From a checkpoint of a small mixture-of-experts model trained on Wikipedia.
Experts: 32 experts in each of 11 layers, 2 picks a token, a softmax router.
Training: 1809M tokens, 13802 steps.
Below are experts of layer 10 (counted from 0) of a mixture-of-experts language model. Rows are named gate (a neuron's input weights, with its number), up (a neuron's input weights, with its number), down (a neuron's output weights, with its number) and show model dimensions 0-95. Each number is 500 + 50 x the weight over its row's rms, rounded and kept within 0 to 999. Numbers have three digits each.
Before each expert's rows: "comes before" lists some tokens at least twice as common just after its tokens as in all text. This comes from a sample of Wikipedia text that the model never trained on. Tokens count by the router's weight.

# expert 1
comes before: " ", ")", "N", "E", "}", "W"
gate0:510473440545444508529478488553588486487480407495489569439496461546477517493551420533451509567481503641439546500525458504401456451422477576498532495477460391535540473495608536534518514519435513520457539549448533476550525436505486445394463409488568507514555494539526491547444445437433451551
up0:610528502528500487488500440402526486559525521434507444492529503543540443526527517550437492578461439436468419492557440433532550650441440443418483491506532585478408552527568466488458497517537510462513556461570481457545521536445554475529536565500501483498434631560548524479593528453511538475
down0:510498583603388482480525474568508552402460494491512571525611521495517471556558519463549474493545525522509531571548513436525555586548437516452550472478538555472479513511547438617623528467384516487396526473531546450577507472467493403598479471560522399531455584456488477519569551472533479409
gate1:485513469493487480434453496476435501512498507513447549435424605514477449497510638501506565478517461487581494450541522469491496543484593428500485507435471501571462480507492387409691531452592473455483515541462495458419443495478449458512560476450555529533507484559431473647527480531511523522
up1:549473435499441469551502491508480469425486472521513534524484465616658453436514489482498441525415521560469499583463460536399434482453566474476419451543459558482579476480506509619486458505424578503536477466576446412534578537513514573463540530551481527503521472440458464522507393481478437507
down1:468486504415487432499473486475455466472596550498406464453532541589524499607390505551460572438493595452505472514554482481550445433460465476549552493470546410559577427544475430563563495451564553513424550470463512566453533542556524456449585418451476537524560438444581401480455434481515500512
gate2:613454527504497568530459531446468418484433409465499436466452441519371456549431461470545549453472503535520437491458511488548489512594522624485464533426539500528513474479483575531491470451432480550545458507476412559561608463597524490442548543587524469517411530518579586378525526464503556479
up2:483482517574480556523514571391461527446447478456525404504445466465494456542409600658576503403557577477443448424434485547560479459585503512518488532436433520509464472498617443523418478471491473481479509523517433533439568573574582532482480479510526509485533445561571479429496575521457492606
down2:545431514436502429495481543571499590448453509531560425491469495486491524539557549468524496484467509435480499536519578623541468535607426437525424497579517526547516475491562533440548501467416503483511464511470390518456451573570572446516494438498527526447557570590483390551579459480519456539

# expert 31
comes before: ",", ".", " and", " of", " (", " in"
gate4:526522505473582593543485541483484547534520465460534507439434495488477520499548473485518440438484490549452562558649543475526498486457491545429491469462558426518525455466551446561525373537521494509575537413418536438556560514487494481519530561542570560490530443462503451575489510540482415534
up4:536416404599431519542511461536540538470565453496503452430599423438370508530559439456547497590538450516509529592573501525569501493537504563496517503539439484581462534529469599490554511531466503428526512494476497414528578542494583561541483589529526553504503442489493439494540556517484555503
down4:435531500590481384494563568455460485534533460475557532515626490518509546481499536475539536499496434378441557444492449520429520500462542473564406487459421455459487492469452472515422521437495481574460462612556471557444461450556476482449446498441453473475557601434478534521410567456495453548
gate5:524448358568494488370458579513457483478496481433547562473521415567437548534466498423536527429467566555492475456553516564489523529542431486552483402502450445445570505475447490590520548544473492541485442440472465530483494459557528522498472518437459545576587444425493578586478493524506457571
up5:541488419559466556546410448457511466520562524498378533434505539560481475448453499398507400469501520453438481456452525543468525484558413524469520547503536402521532439421501400593503490508481457493500393485532529502486505436461546599537448373436434489519444510432487489569550431496442451520
down5:570458590463466500461493488551597509514466466583556574464498451567554495475481474499450586473467534460493518532527451441477369521552527436497417387474630485433533483536460493519584549567416449480487446535534493473555449451423470564497468430444488563525520404487516490524458439409546488560
gate6:537479488540518503563439437463416533516491497422555473413541450566492588522533435536569599632519536454502552387476461408448513460460429573535468548494494500486486510430512529482497452561430570526581489588481490478513426456486445421440493504514579489582446540498551471472464461448463572544
up6:551426491493568543490474490477474476521457468428595475505442457523452457538547488489534498441562457595430578509500555480492497436492456526544467521657586488526447444374447540454461520547549495485472536414588589557520636456561658503412555442557464578464485440469539484442506525534467502450
down6:553563445520503512567518453471489463554590546581502513524479530602536506517484550486546464555490545503480491510552513491500459426553399448578554366590469522464485455595517535499432492480528494596451532493482427470518478529500598468598499432497498522468526474493472416567558492543472542512

# expert 7
comes before: " |", ".", "–", ";", "0", "%"
gate0:522522562530575478480462387496549401506503464512415512608513477449456541409483473388461465492485537489407432542474509598491387506497500470528467448505428451547551433552448566541480489507519469577543543553437497531563525391544475452548399485495497499558403491540533542551475484516392567458
up0:481539427514465470438528401476651482406484443475456525490524548479492516429444517504543471370502491531468533482562641438542493525430459501482485587517472522448579528486481547560506554438558419512472534464565525474483515427573551503513507435488532495489504595399499455443401448536553527459
down0:564455537466486621465520398479562539493526487476558491478453512475497516427556385580507533443471506539467427508541486495421541540542394447425497531595459555380415472455582499481415422463518514460472505492538447552408554435502515550593490518463454535504486476548461597396502437490491510561
gate1:515389502484568526444528522506444477480459444490573543497413462511571482432412515532529578494464454526398517564517478434479438558534504419497405472520494482413404478474397532497518536468560453562421459466469472468502495477503573477582470558456497490462540514549536435488507443493408512416
up1:504542477552496590468500443480515484471589543504511437513590545495616498456342585536473524471480578470625535504529490527496501480572514553491466575550480512440477439400486527468454561511490443483541516445537528518478536507463463452589469404456450539408538543460511444498478590519476469463
down1:457454395448597519563542537465468442561415548496558523519480508493507523548521434534462497482518547566493511538497579499571478408391375369491459527507420479505457510608532414569503422455541602465469511498556426414556488558489534502518456467487459493511420551473565536491504586538537462476
gate2:511477424517520500488539559486546501557468599530542507565469477542508530445531466484506520506500540537496467473493458492489546488484417530588497475560557493500531419507536487602557448503447531517486446470420574570501610469478549452560463426448522585570517516489372579510496446468478462436
up2:587525498493540523464399537475504492551367468485468431494517494513500468434466592528473562545498553497464495485489473503491460479516628518463387510550478603478476538590514494535447437494584554514440480430465516535466472491514550555517534412455483450432500451494495494529436494467461465456
down2:630464484544530484426503615540498427455493520508548406548500580562461514500495523531499531491545492449441491571445476519505537531519465556495517557593461554510477531505363440458555511395504414524517569599573385554629433443534456479532513460461582513459477506500429442485538431510478578525

# expert 5
comes before: " the", " a", " his", " her", " their", " an"
gate0:503551475578542507503544565459527481505469515491475568530549565466531492494459538584387568546527470599504567516431509475496501503475561534511421544522505457542507447580558463549390512477467388430443547402526497531492566537523568435470504458443478537474536396432583462435472521433568473562
up0:499548508505513535453525510428434521491452524476592390421497570523462546554515530524402527498451485551526520564467615491454487480481521464481480544392481597535534503469530495530393519394509609484466476443560604604535523511538546532426469535456390515482474435384476541483617493483507507538
down0:541512525523442554523586377486487515534495468515514531513510405503460510519455471481541556601566493559501536499397439432484530505443399550481444502485465483467498461478457509558445547440413486537575507453474618405496464571411411522544476509472516393673520441544445665520498533519495514515
gate1:501512499546428462513537482479489429536457491493495583509490556513465437556394450465550524590517532442544508555539569536493410520481459517537381541544552521495529534512553493521488485518460560588520571461504461533389466561440525561517511373380518464491573496449525444528512512576608433471
up1:454459520528559449364575526587501486500463523465491475426456535467495481542609486545571484441449386474453446611429477431504513523534525538511504364484541476583522530514572540496507530564469483521522471505393542476419571486491447500561559391431420450530441439509547516542508536546565397480
down1:440427495493473444454514515481485571442443525507525451564572514618447525440368471518586644429604442570532542485457554500486488573456546504505448463486511558597468578592452446418567616482540506409405551519461488492554500594544538595493597496471532430555518491467488417529534534515504475511
gate2:497456552475555507512496457438485534413469511496491531420502551523449481517496521472603504506529499501566483474568523545456448530400572563476516536462525361446538533524504415562457506466447474352512435527539513567442487537504495503526440447507460541511514497444499498443486486504441549532
up2:531454473421568505541510449503498513414477461620451502537537464577476406499485559572529519505554447477517487540390601571546490504368514496492492547498541460487558518494427514581478535510473524493484634445434515533487497510444484497404446430562477426429536459417482462488493464604457526547
down2:523458517487499445581522444516560402515518515475504544537470485515463530507582437466622506571500541513394477482516406569521464468480482451498496503479438475512396532572534486605526571567543492438433462435475468548506518472500623492514545444534544500542404527470562420490462434492476488570

# expert 8
comes before: ",", " |", ")", "\n", "–", "."
gate0:485535492485423539452507529488479406532512513447508478486590431504476518504474490482466563510432472484497559571443510557548513492508504551460558484579458426454514488418510439527561525376536413538435448526557526485506459530463448405463566557527475513545441387499465535421454507505422509561
up0:535543475470473482501449499555473611445464474627553507443476479465560517373506436530572509609485460547505470514559524471471452529462445544473503576490498497482472484525455560598394451501530586444548527553463491436600578495493458564501476464555479550539448568521497494467520481430560458459
down0:399477455538405470481417496457471545564524472532495479490421427494474564511551524482496561518458602498453506533484512579522496532467524522526504558536531479488504479501346565497416494476476525469506450534478491502500453513520558450502523422648563528556487527507579483462502455525456479505
gate1:509588575537471453496426469478473535520513489449562508528513471481505455568484539493428608506563555521400518562477513515503563437518502451503520434483496540501556539504417559463499560614528525498429428545479551449543329478414514419452493531449466477505506484503478629552481508501468402481
up1:551480459546537527495452472505406592541532551463615535457551511464422468450366475560534496602553557432473467533488408475420533514527506529493457523428504568494548427503506444483550524496513559493550509548491505517527489495589534587544519540574515477591632499511593522525540473504480513462
down1:570506509387463561422428478582464464513583523527449545558561608506404474480516525517580553403442528546415431426538550520517515349423565574536516560531510490436505543530504482392431462416377531573536458459543521482473496494467465421468627509501515453529532546491590555517533556543472526510
gate2:499585536448468579591407508522481519505557416479547467565408519531481475528484583432553514484460459519474504483502505522572537529436458569641555481432586445360568495503523561417454511456389444511523576474435567508589510498569415426499523538451438453454539498497465611553625497493492533503
up2:526419451513500481394455414478420436444524531479465547554506462506491619489530478539451475529483405498517498537482494565476449511541466512527391510455435404496500535571419417559433525556507544539622595491518463552434561500495512601502501582530436543547539560544425527450489506473461452481
down2:480550474464438494443505517423504491577573538538609601495510553530573524526517493518534446531478522478467579434461484508455478575572501535527561525570550590493530483470488483382528483412450592430458520599521453508434571521577450417479527518411513487447528444480421557493604446565412541574

# expert 2
comes before: ".", " to", " of", " and", ",", "ed"
gate0:451600549567508570521440524503511539494568426527482503504412457517474583514456551463412474617420518545439408537499577536494529428498551525528495509513444575499494559580523509518528524427462486512486464606498459550484511561512450423517547522529521461475490470519466454547552516493523559508
up0:608457502514559463569536506517468452575472377515611450575468498521499478572513398607417585493458608467466486587462500431540511532504423497473572480468477544538448461498417460496640533532574620482459517474479518481482416496525543532438562522562540503598536507509520469552571605524567500506
down0:520503482444465476397487537473503545506593575572537467495480524568538534491574408418550504480555589429517450637520459482395551565496544486447495479520519419451488507558473474525433450444517511465498467523465509396534452483551540499437451473506509542482507529560443580531496485506506486532
gate1:497569615520518468550474564511458558507538482449499589491464534506499516502454509461557553565476417464447468574469596439534467445473430444445509523477524462460471584443508564524469592517508456468461568435460522434481463464530434382526520449510455561452470384551516434495404413589526514510
up1:516413445603514509546463450470385543498479447544515500562447439474489470440585495578440434545426555481476496555565532499487388436580551466516606531416428475597588503524464492423457472538504435550526511521553486568383433451481479456446525505550519433437538461478496502486517508524470384552
down1:434453458492481478465539476528466570513493510463456515502468501514439532529435506492527463560400444423517418500431597533568524452530510567526535523430502470517455521472441537433427451569466553480536507373432477470483444576517525470491499475511549500466432547551581483553493549572572444497
gate2:519444428616515541493479551487550533552529426508518486561515512526430453457491487470404483481440488406472495454487569548503421530457464560519411511534447524510465579523645563586502453504474448569554556527449573512550515407516597526478575547430490458527470548430485434562449456548369512513
up2:537530587555490473520561497483500581435587477475533520412500521517508433558440384529574539524514497539453525451495450539563577389556477510503497523491488578512493550456473457461501406515557521494510465545571485427472488457521484465535511514569566430541493564477535539550471481504549498392
down2:539477484493503390483524540602454470525475514485435400535554527536515548520487503517521581462493503545567480567465447542496429586550546515567510586567472559492469513482530584567475573471424474511529362500523498540487555481491578447538519474483506478497584471601487500426517518477485594634

# expert 30
comes before: "9", "1", "2", "3", "8", "4"
gate0:561557446641492504584496517587521556551551612411548489563450495578544496552472496510449551602522471540502494456577498555499511478399375452449449493528436535513467523409474529520486512435600570458498477561477347409480442541458486540510427479575455481471423493485567488583488550545509432404
up0:529556509514507600437521601572504481581514480392553507472562450496450498588535480432543548544587480474533541478464522537554455511494477454503587606535488442555511509500423457646491569498461463597595569539540471494373481421504528472548498451363504509478557580447428517463494561493509441508
down0:478571562521481533499518522504495560502429476524465470433548464456578457534541458499504486477526362451501463466529557469520494546513565497511614504482348530488535510497487478456489637457476424500427528536515476517468564565519579527524540448561508504520513551440606542548595394603513584523
gate1:586452479543478441543508507409420632500492473539573607472580496492492564530465556506427600485475470494485459480582556468555459477525510571508546445452520526507470488561474448542494454484566517456486572583452499512544519511456507555446461505506413527499591533619510464563462557494526455506
up1:562480434468520459534451423440421598549530467509505506458470570416519517500512474494497434481413542489440470550446478538417494446453437530506492451498504521502473469547466528501538478555456543493514492498445532404455512429425454459516536548518483552483485458457514507426381500441551427527
down1:515475507465551500560462564480529459444475544491408485484358427490468559450476543440525523625526528416421555492577462560444549515446548617504543500529644490474499481472537477518593456515577453501539439440494577559529479502501524533460532493520446444426462554512492488492512507531459550480
gate2:472528518536535439576596516566526470462514497512506560491504484467570463461423498426453406498533524407511492535532502417448442494523415525577500455496563453560574553526447548498563522566479527497483476510496558491521610519485638554604550594516528537414422535474490541508461477498538584587
up2:505523549487514581578523441510417521572553521484542500502537537467525429451544475522505503459537539546504392436479585601450549449438399523520544509507452521452489574474577477551448478420482560462540506487435504461460537481505488447500544469514494521499471560492539505524520556509413505432
down2:553468427406502529558495500444475527455352470481531467513487508460447448541500515593495546468509547571510442497613500446573464470561563509488464442569514534402470444551404519461544499504578515520530521501456442445556502480397519435499487536523558493454488475519505544573521562448477447474

# expert 13
comes before: " the", " ", " New", " a", " North", " S"
gate0:482458448544477485440454417446541452493565465520480484512487489459618412478471600477533540508488518480466496575583473440426511432523533412504467528471517589514477443472502536535405565431481394414538447552425536568526498540492514497553520500507445492518637627579455518540570548496477430526
up0:543527511478481500535469549519519457596460391628513512554515503527458447564508495413462447561506419562522543503482463454510395420435517542515516562559381427448509515498479506591533471608520436510472496507487541568505481440408537379499435483543427536483453510477485480551510577473523489465
down0:475398452497483565674570536521473503377457461499575515475363476546570431501518461544505441436500442515506524450513535487437546528565583498473522454449458469542594497508554441480398571534542570497413504546410519487527463594482490509512511416481435553487583543521477480454524418411486444463
gate1:510486572449529458399467454461434470593434429509457510438439548504489488554547411553540429490534476491436518565519458414552475459600478568530595512525532481521493576511525475543433467505506491540443440558518406496617557510524487540491490586496416430447450430531383462442403469590500456408
up1:463520590521420463421443587465488549519462538552480676568431484463581477510555419458600544504457568550498543593573516484437530472544510582488533501539561468570523481445510597536542569413514530428523513529473468509455494472542457507536493570550561551524559466557542434540518417588450489590
down1:544541493632476520497558475425563478592464476476534530497552588615433483484482513505581510463570584486472493521491482571490413479519535509534465449550522485482495503520550416526513541458443448450557421528431457525524518402543497476498433607566498408506542438540525513491437529495472517450
gate2:490513481545542469532390447558459540595532565452585481441579458484527478456462552501489457508535507509517451528456531438532429443567407440433501495456491463428401470484420448545443532485476526434569441497541478522517484567458430428553438420549472390556493482531558416490581515496556559386
up2:463552501589557455470465482560512417416456438489490452522459486558474616469452499508516542516499542533616555459459395497532509647436539519461455574496550488497502511530570566443519504481440515550428480555578496423590510488500449495419618540441536532478507587449514448477431438413552562488
down2:488462459410550516555485556510440449412674435483490495504456484452443491474517506449474423488459460508467575465432456480497490540520448569490417529449509536526526479478506469545450480559447514468500503439554553521520510480459455578518536503499500563416470423440469456490531498455505574447

# expert 18
comes before: "ed", "ing", "ation", "al", "ment", "y"
gate0:465412517496518497556537577522550567484454502500508492507481444468529542492447468421469511426421533502467572478412555416466542498617444482503518593529455475474555564460443590557521456536455511529401460571449408477480474525567547586499473436485475497418452484534434494469611509465530518490
up0:586591468565496489522515499476463478502537539430467475490499560592581567499428486456527572534491480432533565478542538524494500557500527532541523479598438532532553513510380454618517561538570536513459533508465506461527534526491529447542462475509449461467489480559496532577550585433451491419
down0:435466444563535399450440450528513470470503491553411486423443510558497542450440510459515411526431491465449587531508434540559525455470525456577536527464406506474517525483464552573481483503509543430432538491484569566517548513471451513529454541569471491520516539523605538455570584566545502570
gate1:507515463504534415528416517527493544521405504404469504438507446402460504491551406451394472541500480536476548477523619462453558511464530522465461453510415499462412479486557417480519506465525387398487554485598509508546482577553455533502436602424418514474490587515512471459379492496429517501
up1:485376500444602434482523545455472500520539512506471467570481506511571461469447474558582491521424542494509481472527450584525441530538468544537496519496478493566507408479440448575504436512521578540554495512553543491484448559477543444448524408537535372401515478460492500455599501538530455454
down1:494533514489528484540529568393547500501521434505491476491493528507507554503502472470486522501461446473487558475498497552480515476496521471458510456456447458544537516492480511420548486572526517461441525503420508455480558545526474561539486477509514494526479442474532517466584500542576557540
gate2:503512578506496473514566583487494563453455555453461528506454490448606471512440484372597508480445501500441422540477414483438470480541481416416600472481445483507535448430505526521495501404445446506457548511549512501464559504520462588540505484430491583544579459435395431401504531469426470517
up2:489486529518508475439477549459592468507493412409546505556415548489530531499484525535566504546394562519452465477528519452497487432568551554447612573502407532507402402372516533605584473513492497518418524541548509479484535426466501561535507486464525494539605558556472570437536543466476477493
down2:504515472440401465484467477429432504611499523443456431479624416495571511455485529503559443530545555620447458443480469360554611419552484486471467526443483529522453588414504493460481495438457428477474532544545484493461513520521485497466519538522503550468571479483505451476493588560537382467

# expert 0
comes before: ",", " (", "'", " was", " and", "\""
gate0:395493466505565535542562503521455419448506557467480560448424477482439439567483528559554616476557524442548484473592515436495505490456560589534461531476511562556475494504477482450422465436591528443450453455502428430523483468499607525538504477549447474461511524616503496456433521510487497498
up0:484459539472447503567502444491548486554553493494501437481534467509487541535567581480418560499539488578523598502458453495537502521467508562453482470532480494493424504535494466459542477514456506528550438604405400489498555504492505516531458490473504508445534514510546499520505566556544459516
down0:424523562466537511554510540530489417549513493457551590499551436427487492533530533498552537521554493500512475643533432463537391489619529468481514497481495539502538441530465608470477489533475455488549479475558609492553443575554579589527459438423455466479447548475561481510557530403535442551
gate1:504504538516455602502529416432534573475502492480496604418512496490440576490552483475413465468500466429464571575517480521531532549448453506595484438512515405597401549517505417466480550435521545472471556488546549439484541423483465435559443456551493504492530385516508555444479482528484493537
up1:506383475519535554436574499504457469426553547448602423570614454539502464620470541554411492550509495464478514460477500512411567548511458518442586564528475485466533492524566545521455487517563402425456466492474495446555578389535463477505557454579532488492495561525561555476496517479529459560
down1:423507487518480506456533561550526518467516553605466517460517538522466504512524498531465562510469541519474503453494477437548490507540477489484473576474541474511427438394549460429462582490488432469521437467390508565500540492556625499588513471595483586441436464475519491533470546639607504514
gate2:484564475489455450455499552478487625560574616523529466482459483513477473481466520507561505521454431522572559594471445518453456507555476492543505490465456515478458500457546483548478531403503552501479557467501507542481562552537546490563471484460514463536525507507423463493455521574517459562
up2:455478533524478482526496552506509536568500450489458470428475515466477439473447402434551511430503458536450537546512500457440530484482508495571503538473416510526417455570526395570532425465444488540454496548508566597495431495492405461530487522390477508532443506505493438436555548578442484478
down2:567418457547510537553558416404452511537396422444476467444479482597449455443491538463478499510525426473479522486515537514478533596465497601512547473455497450449534493619599479456587399423528490496537455509519470535387537480541490468501456462522546442485424464492567501515486527506530530495

# expert 26
comes before: "0", "1", "2", "5", "4", "6"
gate0:484428600519513498431587506493591485526494456540534535546532458509443510536425588498488602576521508509529584555477534476473467552506486567478496563518542450470554530509517593471489401510495460511505460545436560399504494460485507526462373424509399531530544499530459519552524523538492509460
up0:488456531467544504451504431505511606462485496494536476513483519468339493486467502532523524496502500553560503492535461427434428568500577526598549452470431499513576549528554515482552515455510413581495489521511546519438515448571433496494431420552460485543464462436448470508485445525444478440
down0:444528613553400496455415593460439475477443455510505402501478350482572499487476502433575510429495468493463501473501475395432602555435488531445475530553462479588436473488498549488428511422581510559435447485469402528504535559549426478426519572445441502429439431469429496549432582521449516470
gate1:445517513415507518491428529537450400488637587560515490478501409482478409494474457490410523490438495491411364508526529483515557503540538439537532496472520464522520520491515465514486530445484467461486448543475413470409454599559535476468585501471422468442486414439524591571505492427473575451
up1:500496558527465542584516540463493471513450555529467470447494423600517431544477441530494502513477492536407477558496535529521593512442494506518473489525509449481509474536538509485498503557456593498511457537562484497509489503464535565532631552479442456474385465435451658502527456561465557483
down1:485493499585408516405508573504492438516461520506522491359474528509448545451453505490517484478480573531497499462441467410513447462476516573474470618503400426458403488481542525457556425659445490452474440580601487443519554457582536563511428519449484532500482478496594483516398482508546620535
gate2:532478539527389545539527497467500547534581503427565472576457451454549479529499562534538477530429465513503517512493518599447450482529501508630418476511546340507449460482549514477418502489474427520519598501483511489460553510516412354524536514508409481473509494498412489484496505506513486491
up2:537489533482516502539509461542525432550502346441536445511491528487435451569449382503510541539541509500553484476469467572453507523528468476496521445507574465538600483435464543467449468465444520520462489460464484504446537399480511516473496525455508577530440524515592387481488493513596514476
down2:482459436449478553549535464496436468517497448478471491493505477440445466504481562439461560527498501413422591399433548576468434402632356481460525455453497442480546487558413605513546473505535524457543459482448421501605482606622447596512543479482452503459464557482463498498516434491486387455

# expert 29
comes before: " by", " to", " in", " as", " on", "9"
gate0:476566480520591481554550479465519487561574467474523515518565507489586523467531550537470555484423546521405581551489457591583478539503407470473568414474525534609447445498525452573499447514491627571486551495481415440526462530604490522539603536481559491495430430532444554524442430445488501528
up0:458537455472502504546526483439476490419531528521404531495581521456539487539573514492553573479416544560467522504485537500529533538392499483406494449471534448505423519521449472490506463547436526485499462555401419509501384485576498501509531432499590449437409512473546513483472519526476527526
down0:453536604513462468483506479537485499505456432452591518509468563499520487544469453458510459514468435612531490541513594502500468510493466528495451500505550480530469522499596477395406428510480573510470513538475492404538490532581528508429510551513537527442512450555490496552486545574561511469
gate1:451545561493469480498479489554591499541518492556490518483430463443475505402474429509452466536475508548533396411574473564484439524547477506412517517546572491542511477494481545512584488527530569546532499426502498397428593415566541524500507548485425473484417445460529444559518498431514404480
up1:521583593429510470541485494529508488478533478501475504476538522471443488566503455425499591481467412553522538508398473547501510458387501509437511504492457605494471525509444458433435481524454503514572543484448525424523527566536490541570564547505477565523477608497509546466473577516477524506
down1:436406435553498499429440464487479488525503464459520573517487426472500477389453502452470468531467562551610545421508468557572525508488494483469576495467530558448530594513488531422363449514441460481452472513562428544508465472509557484523524434472402561531516495493534500569502509567426461437
gate2:477503445564474485469528469534518536513494510513545474543467559442451528593495443516483588540517527450550551403523502483524590455386510393510518560506468482425557546545471557539482516425458416513453598513497566535477555484418511422629551424546470500495499440532517586506457511517518441437
up2:603470540456529553503539470392607463511543542508522539418470551445609469503556475508545536571482426472549395524538503579450474470542481498461570489472485442504522427522498473606468506491449571469567569428469514534393544548559499409432545451432492504467541532478572474410510564473582565466
down2:496401379563442498496512511484539423432470507402531551386533510521537552520463541504431569555510442527523486543494537448561542535651411479510563441442470568476445470483522542436483531571533548519602479487497457531426417513517505506445507436488468491539388510558413487535496464517475447512

# expert 24
comes before: " of", "s", ":", ".", ",", " in"
gate0:454480643456518466568506557453473539453571540477468550441529455568532448413467504462512496516590505526541401509459457488507494527486505428521480600443540442504498557516434555437494598526508471478519558515613499532599444454422512593516608453458542518481536423567453475420566534552484518503
up0:457412379456577498481491458548606449479450567468487472545532598511497519468488463514539553460467447538472472595611452539592516490495529528434543530465482444573404586470571430477374335546497521476543524676497506492570429433476453473553549515611460456548534470410431595496487453581517426506
down0:513452587561553431453387480547446585491521571459506554414393450501447470525525539522561490490553507427502493406536431589557540513504406502586426503436487522553562490565494458533559414471508518504599473475478496481397591400579472592603536539483509446468411495513403612486463448490520512487
gate1:426521410575498460554583502520441518529437498403572501594398435502482428456542499460475548475505469516563548384496508441633534507540562501523465447561507560457440539457418427527588475416495548439502564449385400420446536546495492521562499487505439582455444434544468479510523470437532522535
up1:483504484471476561524565487427479530532460535491428543564512535443584566464573462497491520460541476536489574526476522507387404444484526484448565530534515519436495573481472591530516525438521458491544505586574542527478526464552524432540529492501489533494492475542437419469533517529512521446
down1:502531497506479538545407502480449563519393525441580495517505535615438569515602516493422564504563542503525530514550502473463495501491506427449459532576493420557488483622519524447450450481439431501466465535422562405465425403535533349558525468497544476491421513406532506519574445527473457451
gate2:529475444390518514487421508480568526458580559536542495479531498527563500513535612514436611482539435407524488450489554473444457524494538524510495519445505454467564522532493498450451496472472437454461478547554552417458458504472432432456509437519514497433499539482476615550550491567508567541
up2:477530448424563565425429536513575532477557567477431659635449529466508569400494520540563601507535539510595523488501545472539557507506560539463531530468467570517450489476545559430503561528550540470486585461509502524454474467460506499483491541522518462590535507534501491603509441480497519474
down2:527443503431549462529474487534522565441454540500578496488518506497471478573462483480480518529499448447482502446522387525445440521596482588421599490522485513443488491503489517449538514500556514448549498495604497507510437513474497569544571428522486504542473501528544503485432367558504437457